{
  "num_hidden_layers": 18,
  "hidden_size": 160,
  "n_experts": 96,
  "experts_per_token": 2,
  "d_expert": 96,
  "d_shared_expert": 0,
  "hidden_act": "swiglu",
  "moe_layers": [1, 2, 3, 4, 5, 6, 7, 8, 9, 10, 11, 12, 13, 14, 15, 16, 17],
  "router_score": "sigmoid",
  "normalize_top_k": true,
  "routed_scale": 1.0,
  "balance_loss": 0.000125,
  "balance_bias": true,
  "router_cosine_scale": 10.0,
  "n_groups": 8,
  "groups_per_token": 2,
  "init_std_router": 0.0218,
  "lr_router": 0.00143,
  "num_attention_heads": 5,
  "num_key_value_heads": 1,
  "head_dim": 32,
  "vocab_size": 1908,
  "norm": "layernorm",
  "norm_place": "pre",
  "norm_eps": 1e-05,
  "positions": "rope",
  "rope_theta": 10000.0,
  "rope_fraction": 1.0,
  "qk_norm": false,
  "attn_scale": 0.177,
  "tie_word_embeddings": true,
  "parallel_block": false,
  "init": "normal",
  "init_std_qkv": 0.0253,
  "init_std_o": 0.00421,
  "init_std_up": 0.0253,
  "init_std_down": 0.00421,
  "optimizer": "adamw",
  "learning_rate": 0.00197,
  "beta1": 0.95,
  "beta2": 0.98,
  "weight_decay": 0.0,
  "lr_head": 0.00924,
  "max_grad_norm": 0.5,
  "warmup_steps": 225,
  "schedule": "cos",
  "final_lr_fraction": 0.1,
  "batch_tokens": 131072,
  "max_seq_len": 1024,
  "doc_mask": true,
  "train_tokens": 842100000,
  "max_steps": 6425,
  "dataset": "wikipedia_en"
}
Below are experts of layer 9 (counted from 0) of a mixture-of-experts language model. Rows are named router (the router's row for the expert), gate (a neuron's input weights, with its number), up (a neuron's input weights, with its number) and show model dimensions 0-159. Each number is 500 + 40 x the weight over its row's rms, rounded and kept within 0 to 999. Numbers have three digits each.
After each expert's rows: a language model's description of what the expert responds to. This comes from a sample of Wikipedia text that the model never trained on.

# expert 48
router:509598413521495550464503513474547532485524481456563452518498474437486504541526486556429456526525475509534523462507438460435529450453438522595557497456492509514451563469392525513442478518474495518522482452495568497463481433502482524558454453519503552497458505502633532449521495488522551527496536529525537501495530466554482462533486565395478511484454504476452480537516482515560540474458455469560516522521520530540533445514500478519514538478519561472535470511483482477402558458478469
gate0:437526511497545506489569560559478549492542569419536481477464491480402433581509484491531466546469469550504538476483454574469494495413436476533526493531543505498501488461466493442423478459535547468530514449520480531490499507523447542503486442498487589429512498478519482571501551372497526555530461541442460510434497496495511503514530477459492483498504537510503442475551550547488516467451532500535581554542488549597531451487534579467504474514520544502524500521521472459514475476450454
up0:511545492559458497523547465507524515495460468572501492579467512468570487459551526482501510480612572449501517558551560550578440556540483515446490565533502498504538479438494451476481429495535402511557437567465536518488516518520493509458519541496537444484525508504521557457449492529471468499420549439492457492478517499424459435485503456528550496558555529471468493533513467490423502488453471470459495479499481518436487524556496495518566529548508432565540430461501522530549450534505549
gate1:538515493485643579521549482460506469502520435473465512517516508540459521468525436544464471468515476470508486457500506500465570422522490477520481567453510542537503530501532499436492571451541473520510474429447494605517472511544557532552548535524500471470525435562511463506477458516499510461531507472500542496495478567529400541489484493429464425549492459581477502525536480488499438524433454454548483511555519501544534488486530520518405525458538523519563484463446474466480476459566550
up1:521506485540423482426465508529506573487472510448482458464435519486543547443543487524407553519475511534441518514495480548534518472492559507493525526463517566472560515546474543520473478485509568523544522440508534470521439501471467486432444455500474462373498553513454507517547456522501617509509489517531548533519490484573531505522459475483549489506521519551549590509464465490441495551442477537459478455464454441500477481476506543459410410472506581506534513466473539521524468522541545
gate2:558508476449493500426525511464550483467555515472436477551483474469492525485516539495479487594545499566482492501503543540450443498506490531547505531466472446499479459522467525438502500497488519527494495407483532539536592467449503484472456406536526535490476482449488527560536479458489606503497460457506520507487486489572505538533534526486515500483501448541538527507546539485511506535487475423581529485535486568649480425499549459497435525476592492495491438565478439460476447551538487
up2:450490501552461477565443506463481549503495505577538485454491530535546511480478494530485484462552482488547563517524511499580517486503494463489480460559410510580557527449518493431455489504552468545501536567512482511463438532494508457450518559501554561502469488438502510509466492495535492519500533557416458438523558507462450500534543457485474449507494602485470503468472499501506487450465478636452586543379484465432518539534511484465538446496503459465486521477502456577512501541482500
gate3:478482509596455550599511570489529428445427427452483444571504540485522519491463469469528515468493437460470507444521474489457433525506482487565476411519489532510494543429478479529528546509447526471501479473486495558520516520449587543456494491513499418469503479468513589546493446487539528508467526421466507527453520478498436471495525571455481486488554539537531532474499477457526480481539439460595508564477565527531502498499462496483442493487582494507523518511444486458445481553566523
up3:554479465494494488449507529436517506511489550543471511504562535456576507551501534469523469469571537567441477518467580557519535472604458571512512530487488572557454477513474472460432475498410572514530535488496483529509424594564481542498456532474456576448441476480482538415491502466462532485516512537512434477517458521575460528479474520525508480462488485488522491458575510484495566534404512500479427528563463503538472492467497492494459444522515493506435569517494535437498518523507511
gate4:494549472501496518507563543508526546505540510460471518462466502537472485504435482455477449560475478450449481471562525500509473533533456485497547518514458514558441466538484531468451492462550546485498530471512508484484465523507453525484567425461502543561515543577524461547531523474474491525445605459568504472538514554555465462444461545487540526518508485555459465445511392532438540458472485540512601461484554537507527441569573438521525524494466544420519505527437469418444546467483485
up4:480501525545472464411492420473508470539433570466447499481542586487446494462450500513509507509503427514556471489529498411588510516444574447588422440469523449436516447482477533515516519478489521561510548545494438499506520573475433503476487474523467500503480400510493464488473500542533498582503533465497530516481511488538569481496449501482525499493488555515487549554460571484550482498480548508525553542494449489500455582540491469453490453490496550560425529490460460571501486549487526
gate5:497576456567477444408472441518454560488431514469462509509567524452535523499414537540472482515489519555468479471560508552513469450506540545529464505466566544464448459502489543507463506490466525463416534486451567489481496523452463593435469434500490511495472492556517519533614535502545537510509428494519563466450538479536498521543493470494540545449458458462561454511483538501542510561471479469483507539545453498552518463500513457466546501545526532496503454514464450457462608468506536
up5:507523512520516520532509529447495547509496467533512482523497548513462468501454513577467522495433509526549474474534468448514592476517477584490508562493544425440512500520465505445426524471462518560527465479518483514481542573498444457370472475431429560517486436519528495535567470413485523499469534550425532478481449490544558509481407484509503510506481512461566469514494489519525469554461630586545507481498535514488517441515536478494481505518491532501427526502462500476517519457442565
What it handles: Middle word syllables. Middle syllables of longer words and names, like ic, on, is, ess, as in Hispanic, dedicated, discussing, uncanonical.

# expert 20
router:474611453525484561481512476516460529520494514496505440452454495482447534537516477526526444517520458531565511461557390458456488492484483428533485494440507506467458475478529421457454471569495498488545443512454484521509533490540437554497506513508483524573551459517626504473551457452483510540444550488571567547522503497526514472465476562418495448425485458520528504492516454531535511505453470474509553474495491532582530480516503412436504534476533536504487511525508558464444545559527462
gate0:481460547487508502441579515541487460493482477483497501487545426551489433495526480477527517480444453450499357474539464483524553480470555504497515505568549530490494555470478499518532533481464570466460501520534507452539548524507412516460514516479465501459476554545486465477497518541538530456451532468497587445556555487497509511468557448499537558470464510548552452533503493553411478484457510517516485576513490496431462511399526516598513507503563575491600450471539469532502481475521503
up0:516514463541501557458554463507492504454542542507499513528505471555529400497510492523465516533536568535566478541443490480503452477504474488484544503515545553524487517493465465513483431563533517550525458499442511445558587491460416526515451502499478453447468507563478447464463587552464535525487497450477514550518544510446427571519480447517547491444521543511553460496505456542444480518518526426558451452525460487441457453480518509543524505535519516449515355564520459520492537495572488
gate1:460456492486439483478508503459488504448505501507481424484509514572481482513511423555498547553458503527522578555446442435539465488522471508533462411564587481510450525541456492506500460448482477510556487551412538467570513489433515576442549505453547519527531498530518438492505456452439518492480531490459566518473516543493495517510518552586444500449477543439513468505498476531523467511550466469547600480453512503487526439489393487493481429521603512469489507489480463485534500525508460
up1:532503517477426470366503534517465480495478475530471537494489552514542576497555515505473563532517450481448490500530494512486489489532474566527452517470485477539418485468510540457493496491497520487538492535576498547514538502518479540477532495474444513446476488574528447505569529606444480517469523502573461477448433411582510466421496528472490547562576511562583464450483441427519560503448441475451485471522460498525536520495545461493563502531502456520524540504530497452494499509448439
gate2:479519557517526532498527465487503497417453478509459551445505496526491539548547462518532508556488518486532420501513460440579515526473538468528472461560421482538517533485480532499489432487500516552578516517559519561535529447411470540430519568463485484435438471541498526451531460502472500431496589533505544460483597487488477497525497530515533564523472523587498494533483509549481519493429455435548592553549452475526484479539509534422498503474497559472461514455446489498533493587469506
up2:506537459476491446468581523449497499494454513486550505554516430461544442502573545454498514483481491478472469505542480532485496506483428464496455516578501497482568527383472572500460536502491490484549504518481479504603441482562539509535573463507486499500520465454493532508481467484535490526486501504581431542490479503476489503466511480497509571553435561553435530451511470509572494518501458488484503553381551579451511543557539538494533524482492441505396461531550497479429503499452456
gate3:410517503539429486499479456441434517519513495528491523519454490523483528539560497534480524575526509545560585500516513538503549499492485528500451548538457468509428488522456547466444475504544503575560559509546591474513428515487442515453480510499542518532522507497483538474541541407458507492582543520498424494476531393533451496470470481506550499511522523461541538492528479484528577523445452489549429438487479481583562466453463491453424491475479489510485501475502504485480461589431457
up3:381515520476503441508503457471545541522477570511543532462470506523408458570492477498527444547519478522487526515512451475488529500495486495478442496568510526443539457525508491441488505478521464544578556547519522518507513456539518473504478501493503541461509491391506600462534463490493499534484504515504580483545515551528470448568490526466556437521552525455554484473576502531551537499452486442468487501391495525516459469568500526466461490491614481475451504450505497513583499511415453
gate4:519534520513545501512530455535545437503510469443493433522533506505524506497485466486547469515485457419518463498513545479491544356480492477492487471523531498563488526535467558534467510532430567500461520493544525445554429477492551514571459549455463455531444532480534474477497463570459469496470479477576474455506460513471509504435465499595438562481420510532476437519475466516512512533571482497558526491494525537448534542488507570504560459489529453502518513493403437577446462421497509
up4:509455547473567424520471462565498495534456506486478570576583558413475511544464524489516470438494456512536433456570548577519559477529500535555465522488516498446520538520529492509449540538505498510529516470537466530458460493551513467511483508503543565518473477419478502515540441540495443481408514528563500508476446495522508546514445477484451455492435503484415525391518495490529520472477504499509533498527486524564533543555486521470450471468529445512415529480565529536393465490512472
gate5:483515485532496511491514488499532564605531526501476565408510476522533504472506569529561527486574534559519508528594498507519545481456499480537466535504466521475446422539450475430476484566458459435517521480489560498522515502472507578490482549472513579480486487456521516416509504553416493469396507462509502497444453578556500439527507496463532530487548441570521445542530487470491506485478510462488534470548455445566568497474516447496532503497478564540567517448455475425515531532488490
up5:518522527588497475475594501527474543491488494460508504462507475607549484517548433520548498492451476489495493494576501513486537454454454516524487521481493514475518512501507437465506421627459465464470476446568504481551560492516550458532501517518469464458439530502497549521518581526556503438480485484492475585504533505463442517502492516506466510402518555512534488456570502517496540504475468467500457483475475499497500488517575501585521532489470526448600420493501419489412581527527454
What it handles: Capitals in title phrases. Capital letters opening a later word in institutional names and titles, as in provincial G-overnor, Constitutional C-ourt, British Am-bassador.

# expert 33
router:543530456506516508483508513496451534492470477545522541460543464534562521533491494509522420538521498518522435517490494478457506457436474465494553542455504463521491494569441471460463498537452509506537527494492554585526535479440515526543437549580590499561503521435686471485579428496412553512506492521492546542456458480549461524518496535443449434454494517449514453509516533514477538477464498482539498489520484533509498449489486497494493493423492495487436436540422513483449545520502470
gate0:497534526479465553529469533543529511471463438515523474501486528418548527521450528465486457526469461487479499513485436568520387526470534488467513450546451481497546434446500501416496541450517562465527456558462450538525456531557485533527552474548548503511490544589504508545484544456546487428513505474540522541422461463534460519499497481471526534520483497553411490512545537486451549474434400500464509590520516576535551512463506514469550480449518546555538574494478488520480566458493499
up0:483492510448522483504417523506535426438527557529513485502507558443475466524460509462516534526509470448499562548488553523541466554547548520528514458532500508538479470482537557513562524522495465585524466531507499480556538524436545488511514404505569477428492467414472501509502543476513493476464504504493462474487478515465587506472562533475481549546422491549551550467545494447488481474511530491496459477544451435494492533439491544498454524573553461534543437563423498526434469476571383
gate1:509550496579473532547571506454530438558477498453522455481586478486579496531545470520496475485520532475541461519498564547506568535574551438460468501570514537532535471544462476454517484429489516490533498536527530489495502449475497508480534541564482530532541462499533508544490507566467543464513406456538528487464522524539473457406443494484527526463530432464464368443459483547488454519506468445460541529497524506492495544470544552421534449517508504491475533454436444562488541502487452
up1:479485490531403432477501447397526535468552500462492493478557451528516498576459534530553529514485569561502469540554497508489556523466448499530501497515527496475527479506459513456482449470511558528483505503545476524517575428538539470426451497527582478497501527476498540499407497484470549442564483509501576474502530537509468485463436585459574559461486487493519487487554429479482462526492388475539558552472504446493466509478523482468561484516543486471536525513462444581502515577488547
gate2:469546523494550498487524532452531471527502515499539569548503535513502500485423514507474491536461507432454495501525536447466500492439503474548538539558453461568449517519474515519469485551424474537479478537541546501530449509477537602536509584463514549544557435460560498499520497500473562513487512503523543474532438539452491496476515478452527488396404560485546485412511472538547437405503467521508511409538568514536537451493452493524555515431501546493473503547522494512411556466494504
up2:530472526489413429521465487527495528530469423492485491508520515511466509468490522549484474519470460521584437481540547491476464498505407397509515489467520528541555531543498512502500505459531518489489463488559477438501528478519537554394508523610517550465452552551557498496530537462461531519465525506514478484486457474538511562459513513475511490585559503499482542509432563458501524494539527525401500560511502586483517525522459436522379540452538496504513490484478496455441521447444579
gate3:504490445506470494497555568541456419526473433503484522440573568491577468452493462453464514460462484460507520491522430449422495527489523472513479441556468510523509512419501486544505504530446559500619531468509476483587508478467499505491502530478526437532525528555566576533524517557497474451494459474470521479528486549457514437459539553524483465508458473557502490517529429536527550446547494406495520523545536577563505500442470499484572495477493517456500511540473421464478554552521516
up3:493479556528507428563540514519503490494471412504553422463509611475533530516561451526455498456509505488486533533501476520482472472465497537432526421467498561444472549456525409491489501471480523495418468453472500534435496501502483486490543542498490514510517505496496531503548556482538489465478521465464463467507561528514462482527461548539464507569504555470480497540580501534390505495472564454524470528563475488471477537514448480496534398458496535523566483573568554618492483558517501
gate4:505500446489489435502490573518527497450521576503481447439500540529479499501534475519485504493528503554494531461454384442564471515447525434477535519559562502534418542473429454560429598503522527444570498474491570580545447473427504512488482506496440514558553512514513495506522503503456465524472545427463428472464475468524536546475487511509503586487555518506524555486574474532447546505478491508492512479503496470503500508476540541481513554535502496452456396502469436499573481505495445
up4:515564493555567518505588552472539486468545535531565462524521405535496457520436478583502411521508502520526523492416549495490524469561536465477497506487497532520458538476483475515502494442517462521498487523416484416509426419515481470554555489526490489540542470475519519574484551515489516514533465502473454540510477599465472560534506486515553513460479513448398481520450497509514472551487372461535455521540470536471498512442540523527550468525478501482469418457493494498516477471470433
gate5:449569450495436481529517483483410560464539473509499473482515572502400506526484515577435475453447485512545516591530527498396447446486549470488492529511471484514444515509508479536535471511540460538467532476541517420472519532409539570479502496477534486516555519553561535498439538456444475547537541481492424502529476573549552527478497557506541451436496412492551534518493457527533466513489508515498491463499508469520439513531471488469440426536506480515506469540526497516460596483466541
up5:516521548521516509489543526503463472550451486480517514473408524520482521523530537504511456513499452479500471541504522514419529530501505529468498518488508575502429498534485463500479495505523505604541505400598506485548541539506484499473507558512384441410501537531516595459532556479443496524480572517540470504460507437591504460476459513449552469562554467502529481495511483505478500489430440440549481426500524460515442461498495503543535454477523493497439498483482489530451541497444627
What it handles: D-related word pieces. Mid-word pieces containing d, such as d, ad, ed, ond, ct, as in Soled-ad, week-d-ay, shoot-d-owns, HK-D.

# expert 15
router:469581417485486514479561532495501541505492500474554462452519490509533552532478504468478445513542465502565591538510446420447543452484415471498496430460578516461480540553405398489483456567525517508506460535514597477527540504469459459546516502556523542564505482473586465497496530439453571517502565425502466560502522562491500519460477572501482467456479475531459462522505423554453557460507537524495504471505464482532470496497514439510517465459447472469521509503534490503496500492552493
gate0:470483533552432474483435549513532522513458441520521515527474450506571606468493569499459462420534501549484525467477532497527483576453493441519503473558518558519429506463487491516510490504458511527478577498531571498518386452464414581444533469512503516458581502559507503538559510494444511545450433530536557452501551422494492490486503568502523484510539466507481482497479483507504521488530456524452549428563507487533545436533509453527469503425522493496458548519464525481440551537492468
up0:471511532448537529490541528516501493517530522534471483433446573503515436532492435578428463509426489542470447531530553522388413532545536527527514501440424464500518491494516509585534491506479500402564519482486493512474554487464510477498461518552511489486482510459519471565473532563506471486508480499530449509461508499536546484462503375487522502501500476561487474529461520477523511482500585486541470525566475570548425573518491476556509587488505512503528442492483462441519515474449594
gate1:513526525496507551544435492511512476505480474518508511478411517484535554510467483518456528513654524544595503504532485508494488478510544450484567502503507531496499527517489510409494497467498534523447485516473521538489505477508472498547506559507543595508473485515505401476515536511511566500509538426413491581480492440528499535517451446487500545501480553486479470537510494469504522427418340529479425506526512523495435450444515551446453460458521545491465506495495491503461423502546512
up1:478381510527537490532524450476453493528561540442457507564486416540431494509512466559569510480481437477434563502451456509531516503530521548509459598513490490552429502575497439509547487524570494424490489519492507504498514548482478499482477485496497445450465558416521567533470467489467464517502451573491474450542502530549449516472534453453503390517459501466552512496517516464530535545506496422506502437474526504516583506514510506506501586493526442511579516477496506449494533526544530
gate2:507484466504521519511567530522447505554504463425500466443537443496546493471496531443566522526537491475490509523593512485519546515526525428487485514509468482481498556530469501420456423515450539547517484411477466504515485420541445525462512572483505399510498466502535499567487502558518577538525551438530468455508476500471517516477463495503502536460465402518470470537564419543421560506530559554547480473583478490468511513491513535496537547468478530474517546477493501504465541588491600
up2:479512479471483450491544489526525525485503480422481439470513465508538478486396497504472557486467504542520527556583494433566547460524585551521359595467462456410489563571448486481429417515550514532543548433468485487499502478503470484426532508516584487558483486480516462526453526533532525492474537552474475510472484475493502552481474498477508495536548494470475465512492499496499575506510561494472549496538404462494487523471414505498466540464500501467489478449512503524476474583534508
gate3:571465485490497489520551561513523490480509424548500535435533509510586516508482498464492486489455476486515427543490453416527468486447466464517550561496532492413456550502532445559485560570504476428487451493588520587572515488497497432498500562530491531531562550553547519526535503516477443437476555452470481538482429520534552521489473503545528553500533509518459494484493530524483534465427471553528551494469515523520454518413512476545512529481513516468516388535499538498468485412440498
up3:459496540466491518515566461464523433491516486432533504543564480520536504518477526545534548550537526533444499502547481483498537479477485545580469546459538565505537513526537451514490445428492461522543493496594484585539453508424486549455503453479540490526496425473469469465449526516560553477533449528418509557536515494503454609457534516494493451455451481557509509484476584419516512420545487420476465513510538534538434500534506496485472558437509539506519531509472427489505515461475433
gate4:503522431508431485522536559481552510532507414521471455550616448526578515504528546528480502504528458541561565513490516477555426485437397537567514540447511464516461560524388512488477476505456559521434417461442489555525485476514532539441526507520477509534505492501521501559487486480482481518483524551515571465519474497553477530548474543475484503461459495479492493434596485517484465468498538517498467535516504529491548465491448483516453486448494505425564510451536553522449520568535460
up4:492518466460501583497549483476499499547506494525478512498539543489528494485513464422503496534550502460544480552441564445538467483523439539479481572545463527495473511428463540493452502488535537555471489541466498551544469410602508534477525452503463450495486513486516468486469491505505406497486594523495496512500536479523446506539471565512544515521558448453514455569554444513447534546441512465518592461474478505487591531517537538455483501518436510421571537408467518536508452525542418
gate5:431526515526467479522518522547510502545576449486527488474487522518483512574499485506489486547524570484534512532452423477491528489485469473517429444473573477567526529499512461470525509490444371507492513552511479517547504481452499559420505511586548545491474497434508473521505454474460505534512474477512493500474501531544472454530471541486501469427535466489524428564508612458505423403531441484461581440465552517480505558537490476530628468474506441532455453497483511494517504530493510
up5:500521499447497472438553459485484498570440464523495522517565486457453513487541480595467529569515459451457494492550461486481410571466509537570517536500466397517454531505518458471480494475463479486489512493512556532529575492516468584470493441544562522462511494468508435648514530518449561556524501519509484458484505527485462575479508539453446454539521513517441501480537542522501537479489521450493538516554460518479470486488438440491444444503517524557588492549532482528563452487534507
What it handles: Possessives and name tails. Possessive 's after names of places and organisations (Ohio's, Union's), plus "the" and word endings inside proper names.

# expert 59
router:490520434517501530522464465552471466450496541493493425485505513561509473587478487514538395517500496593500509536551503482441487467523446539564524462445522522471486501535439463486433511561465446445513496469513563515552582595439488504502443512512545464507500506549635532525497466456492529447442530376508435494538473504544536500512505519423488413467506492545536510538515497507490455468457463501503511498579464501546467532480512451523524506484536503501506493535498484418461521506550517
gate0:520517501562498507492503439482518428415592557447436575446503470505470530453414443498483462552562489477536418499538531463494521479489503455501519467514452514490523476535405487446564473513531522483482437568468501503482462518514464514517487467511486532499577434481495520556467540478532505452429492496459471502534526603525557507511442539532517559516483500546532494509447453572527497526462545484525541551479547461491507539492524441565556431539567508421464481522475449528512504560548537
up0:483535514512513525489483555556464543466559484396520533433506588488484537498485443541500515495509432553486554524500543506537507405464542521557476454491522571522507495510511433433476423505505583539493516455485492456433451551451467545512513531478466436485496443591484541499466506467489491456545512525490481500541529437568423498457543511519571462485452474454472500536537498517568472550475488499458517471564482463555471486463484516562490482476539571428525568489495438517478468573549475
gate1:489559447528493519518558539568447544498541513512484399511493438466460492478538466463474508479419520544476579552501487556475491510518540536541496475532540495472497444445480481455443478487512569520507535478488533541546470501479524504454490487503493491552524457560547454486498509425449391551536567574481423523475434495539517511467502503475522450464484465552487550512455484587570462517423507523506536463556510544509552499530578505434477573397448445441497504506503496539496527525506506
up1:537470497632552483540441563433461541490498519480425549447459480483476492429473472526569557513501477541487556463491557496538475431470542457478443528562462576479493488430467505534430513603480573486576491429502525461489509507432457562532475505494518494482526483496489512480513494546546456461497496555481521490575524439474450479513516579516520460523598483478540529468507488494487549519461526521467474461547471501574532529520468497463429483490545468479462486503491473503408518499521477
gate2:521490495457435480485452532534504469550468438446434518475512496500584500490491473482502503570521492540499495499557498500539497388510515550458542465452505511503480522507453458484558538555504491586595473468536512441521524485486528542469417505497508454475484479471546547437424434501484489533511556468563499570543535481526494517490507521395514429488394482528519537475443442523505474493635505475569482533481537483471441519484536529527517518467581538525512535538477541469479473527546526
up2:475577533450473570435528508465514511564514503550536477544524489463424509438483564465481434563474489442465500496496517500571497525473471525471532522471467449531457428577462547497546484457503501470487512571496498439596470469517554483466530601512549516518469489542475434513503498475489535567520543520519441546529483450483511464544459489442507529468501499494546513472525520479528502535525470572565452496360471441425499535441536519556469493529473491533511537486483537437545550461475468
gate3:435461503577461438511526525519587515487561524396497429463471477522533491510476434537508448523535494564511558445449479408491438485523484520498501459418512580547492527523500502478438524504517493528557467538439521385486454539488499525464505595517555461463493481538494550552477491512478503485479508435490501530582509525556484525491491492479498432440558492498482554529531509514531446521551460554519564507525504424518484512499473496558523462474506530466565478510418443553446532498489511
up3:463500484526464555581479469541488529477558561461506487459465508476488491428499482513515458537498530483488501494477475528451521478554574534386477543468481533558427497492499543505534530520537496462518489456445549483525492489491482450550500490483480453495416561472473457549512464522518500476525574471511547518560491532550474434536514566473452509439555503492543487532555556515468432494600451624477444444498478461584479509503533548500584480530446485502538545477463526482442582511459510
gate4:457561450488561545445499528500449496455536451492525503456512451517493463488517512538446445520465492517536559428524515436471452498528483499524519404529498538498475552484475488474515446529488564421521451475409492502541560463443450471491496593459505472560485461548583422556468503557506543457544417568480515509520468520452544502530449589474529483455481481531496537466458533504562544545567510511555481560463510540538509501455504437543429511503529491461473518544484494470423533505513522
up4:554476575421488469506492469524492482514403473481495488538545436445504524501525472465472477529506475502428475545531520534468493528528459515514449490542508411531385460476582533528418520475515462529498478513495504570507454453516536511493506515503490510485519557502543553525560454449534491494500518500542508516445492482562413477475574515489444525542461501492466436477480482483500481483450426379499475533478545559603493533521520515570581453519494467540536605508535503480489542529517474
gate5:504488477535451515489484554486542549445475503497487514490458469522568479561528543473454513581517545510509528482501343454479466523488477512492451469509507585532462488473468498505442567522476478400535493518508517417485482474459541534436504548528519518503473495512531492449484377461484483484468531414442448488576572520483477513538407543503522546500471552533545496482507510503516490522525502457564482532506501506514572542509469497559564518469525525423405504576461498474523498541487524
up5:495525474508561517450528551469511489529450469480512526516492567487522475462456537464442515469470450455489565521466524475481533568483575535476511473495513507527504465508466470478596479473452536565582492453486529526478536517525543467508495520549474454469480534460491459513490590575468504533493510535487525504492453471574559415476568490463413433481555426549433530560521544463492531446471524580531510462557474563513459378451535544480559559485508508535576524502517481477518497467485510
What it handles: Pronoun he/she, c pieces. Subject pronouns he and she, and mid-word c, g, p pieces within words and names, as in manuscript, suitcases, Wolfgang.

# expert 56
router:473517461530495483504471478508456536522442468516466485495566465507567504567542535488489473496534421491497503466538502448424478487499476502511520467476514570497424528465428420478496511610482467546439450494553547500544597539453492518518474504459481536543503499487653520530488456466448535520472525450529458538474511510549508461503463553413481449447463480488521448452585495490534555465527539493487476475452519468532528491425485470485569530500508495554552436562502515462528536473509560
gate0:400461489496468492578473493506478451515537499462528467401484555511552484560502501417454515465541489510522531524481464408481493548551463503495547464441462464582528563560494506514442569494515466495562541534453495535498483458502474513435526471441424542550513522478536515501488468461540527461519507506517485476536446494450530544450421603558515545484473485491564523467518440505462478492543500467524548425503571519455507596467580489479519451486510564492492538490504523484497553528488546
up0:519499484492491465463578517503510485438558578509504486500513516532525500434555460484402433536465490471503528521414515457440482447490531534523549554530520511508576509509470489540451549561548521456469443488502458457501508451520451439517453531485497541507498490526478486520609578502428479537471519507479442440475478509484460515583522487549546509536414481512443455497498523530531529544500499522511457557556555518504521468517491444523584594499446526470471538493496509492507413408437537
gate1:509497484506510490469450534563442500468502447479463472460485508512529481539562514464468489467503442484547474471502487408478472518447512391550500519526548555453536476466502484612541535562472527410503497456493474480556547505500478468486538481485444534529488489490561496519449460509419480551505511509512556544500569481505555484539488587498413468481505558580552437497552504556464517515525552536550544499456495561559529445465488483485530552482481492509430547571462513438443447431493479
up1:475532540522437467482563480505515516533512534537588499511491561405446551498501526526524517494473521556487511476436493545476550499496463544489486478482434440516484455492508505462457530533540537558466517544461530527467485436496499453466501469543539450526562448504448489447556561470550474438478476550478384502544493508444458496549509393538526542554457461421419557567505519470534539537412476539485447506504500472460508560474505503482430504489501516536511466435561494555504547560491502
gate2:497551414518457535493545523551501526496527554516525515498520501487505504533532523509477503478521490507561481521462418418466548423402478410576563486432500530535541565511488566565433491568449503461448546501537531503524470518542412508550511432468510484505498464544517529471540515512505479516526528549538506500493481489446480474509454513566469523500448544461458497567501482530514466505475497438553454428525482506548495522435417431478505452419447519442479438539499492588470519530509529
up2:573472476529485567431516421511470577465518504530537603521495453496553471561493479522468565501478491557431574540436582510430435523522527503495525546527512555534496513477516547437478460483500532511527503514437520474528526453496437590478533469424527526527492436538477507485535560469530504467525509592516487554521517516529450499505543500536535517455484524462493422518455483485522493509487535415456567490520479449534541485474444537536500456443487517452475491467473505474581535468407481
gate3:503540484528465568553487431463493556436601489557561521542460475526541504538485588477534492514513501575549491479533533470497493551495473526400513575539465541508433500532487536492459434507485543506544454480508550479450461427456574546508444510506470530488535473504504545484493534538472449557470520442555439512532576557479470488488467506459505460492535510494483450518558452455534518527510491463440517377501422449469511423505514488524493563461511487514518471560474470570516511532532501
up3:474464491443589508538514487505512421535434529448510474508510586535418460515454516520561553505505591519460518531549423494517480480479530497541485530481490478423512425440524477489515550464578422512521502482536445568500530490467435490451395493467555459449513508409528565492564454478468517447498528546534523510488483446503483483509481447517543477498486476464514488521508498536523531486436492463519565604452507558528474561510507504497484497525541546485505466504488573411503497539528454
gate4:532534444501469493436524492540453528476524566419436541436457537548509590539523506440542472546573556515535447518518481459516497493492497507457539541457515486444521497546436445436461426502490463502472535539521492474500486541541419528540485519494531505492505556501493502439540573497410503546485517466488506521561463534547560506435422460439545538486482501515531508543539520570473545547433450492487503477550419509555515529484428482511513448483495442401456482507446502514508537550471528
up4:475521529549473522532511492506483606431513537409422521533526541538461523497494502500506462534460508477533470457520487453440437522464421451517529474524511522503455532577500438499522503473527507504477426528492505379451484517550507529466627562476455510531448512493532555532483498477403468551479531509493508491510532520488527480514530487453516475499502435477508535526540503567497561523506509553568482585546487477520566448525519473467518548554464487499485485488449542510528478400408542
gate5:432498549517439507616467514480493500461599560495544518454490505464443507515452529577491537547461510526485472524493509497523521522466522519508521464462473529531501549615416546552475521485526534495507502485530511520490521501436457484500360446487441498509574470424508453477530474468503484500525523502499489463541467469550510470560448545443506582411506462475514512543513457506536440455527482524482458434510465446552509517471468512541518465506552599468483435478451446535507518503522521
up5:524476544524440449623502534493451466551528481505497408466553418538470508495532430464467498550458455477491404517473534450445562489493463559510453548449526528551560525574516504468534512491486567529495537470514485575538494528526498510524462502447477550522544431503466491441505464425496478533529477465541500436504487452588512541480477561467457514442506480491524454511562500533531476424510551507507463491441495474466514599468478558449491512512504534448502524467504424543505477481541519
What it handles: Verb and noun stems. Word stems that need an ending, as in f-und-ed, comm, mov, cons, requ, often split further as in v-oc-als, p-aint-ing.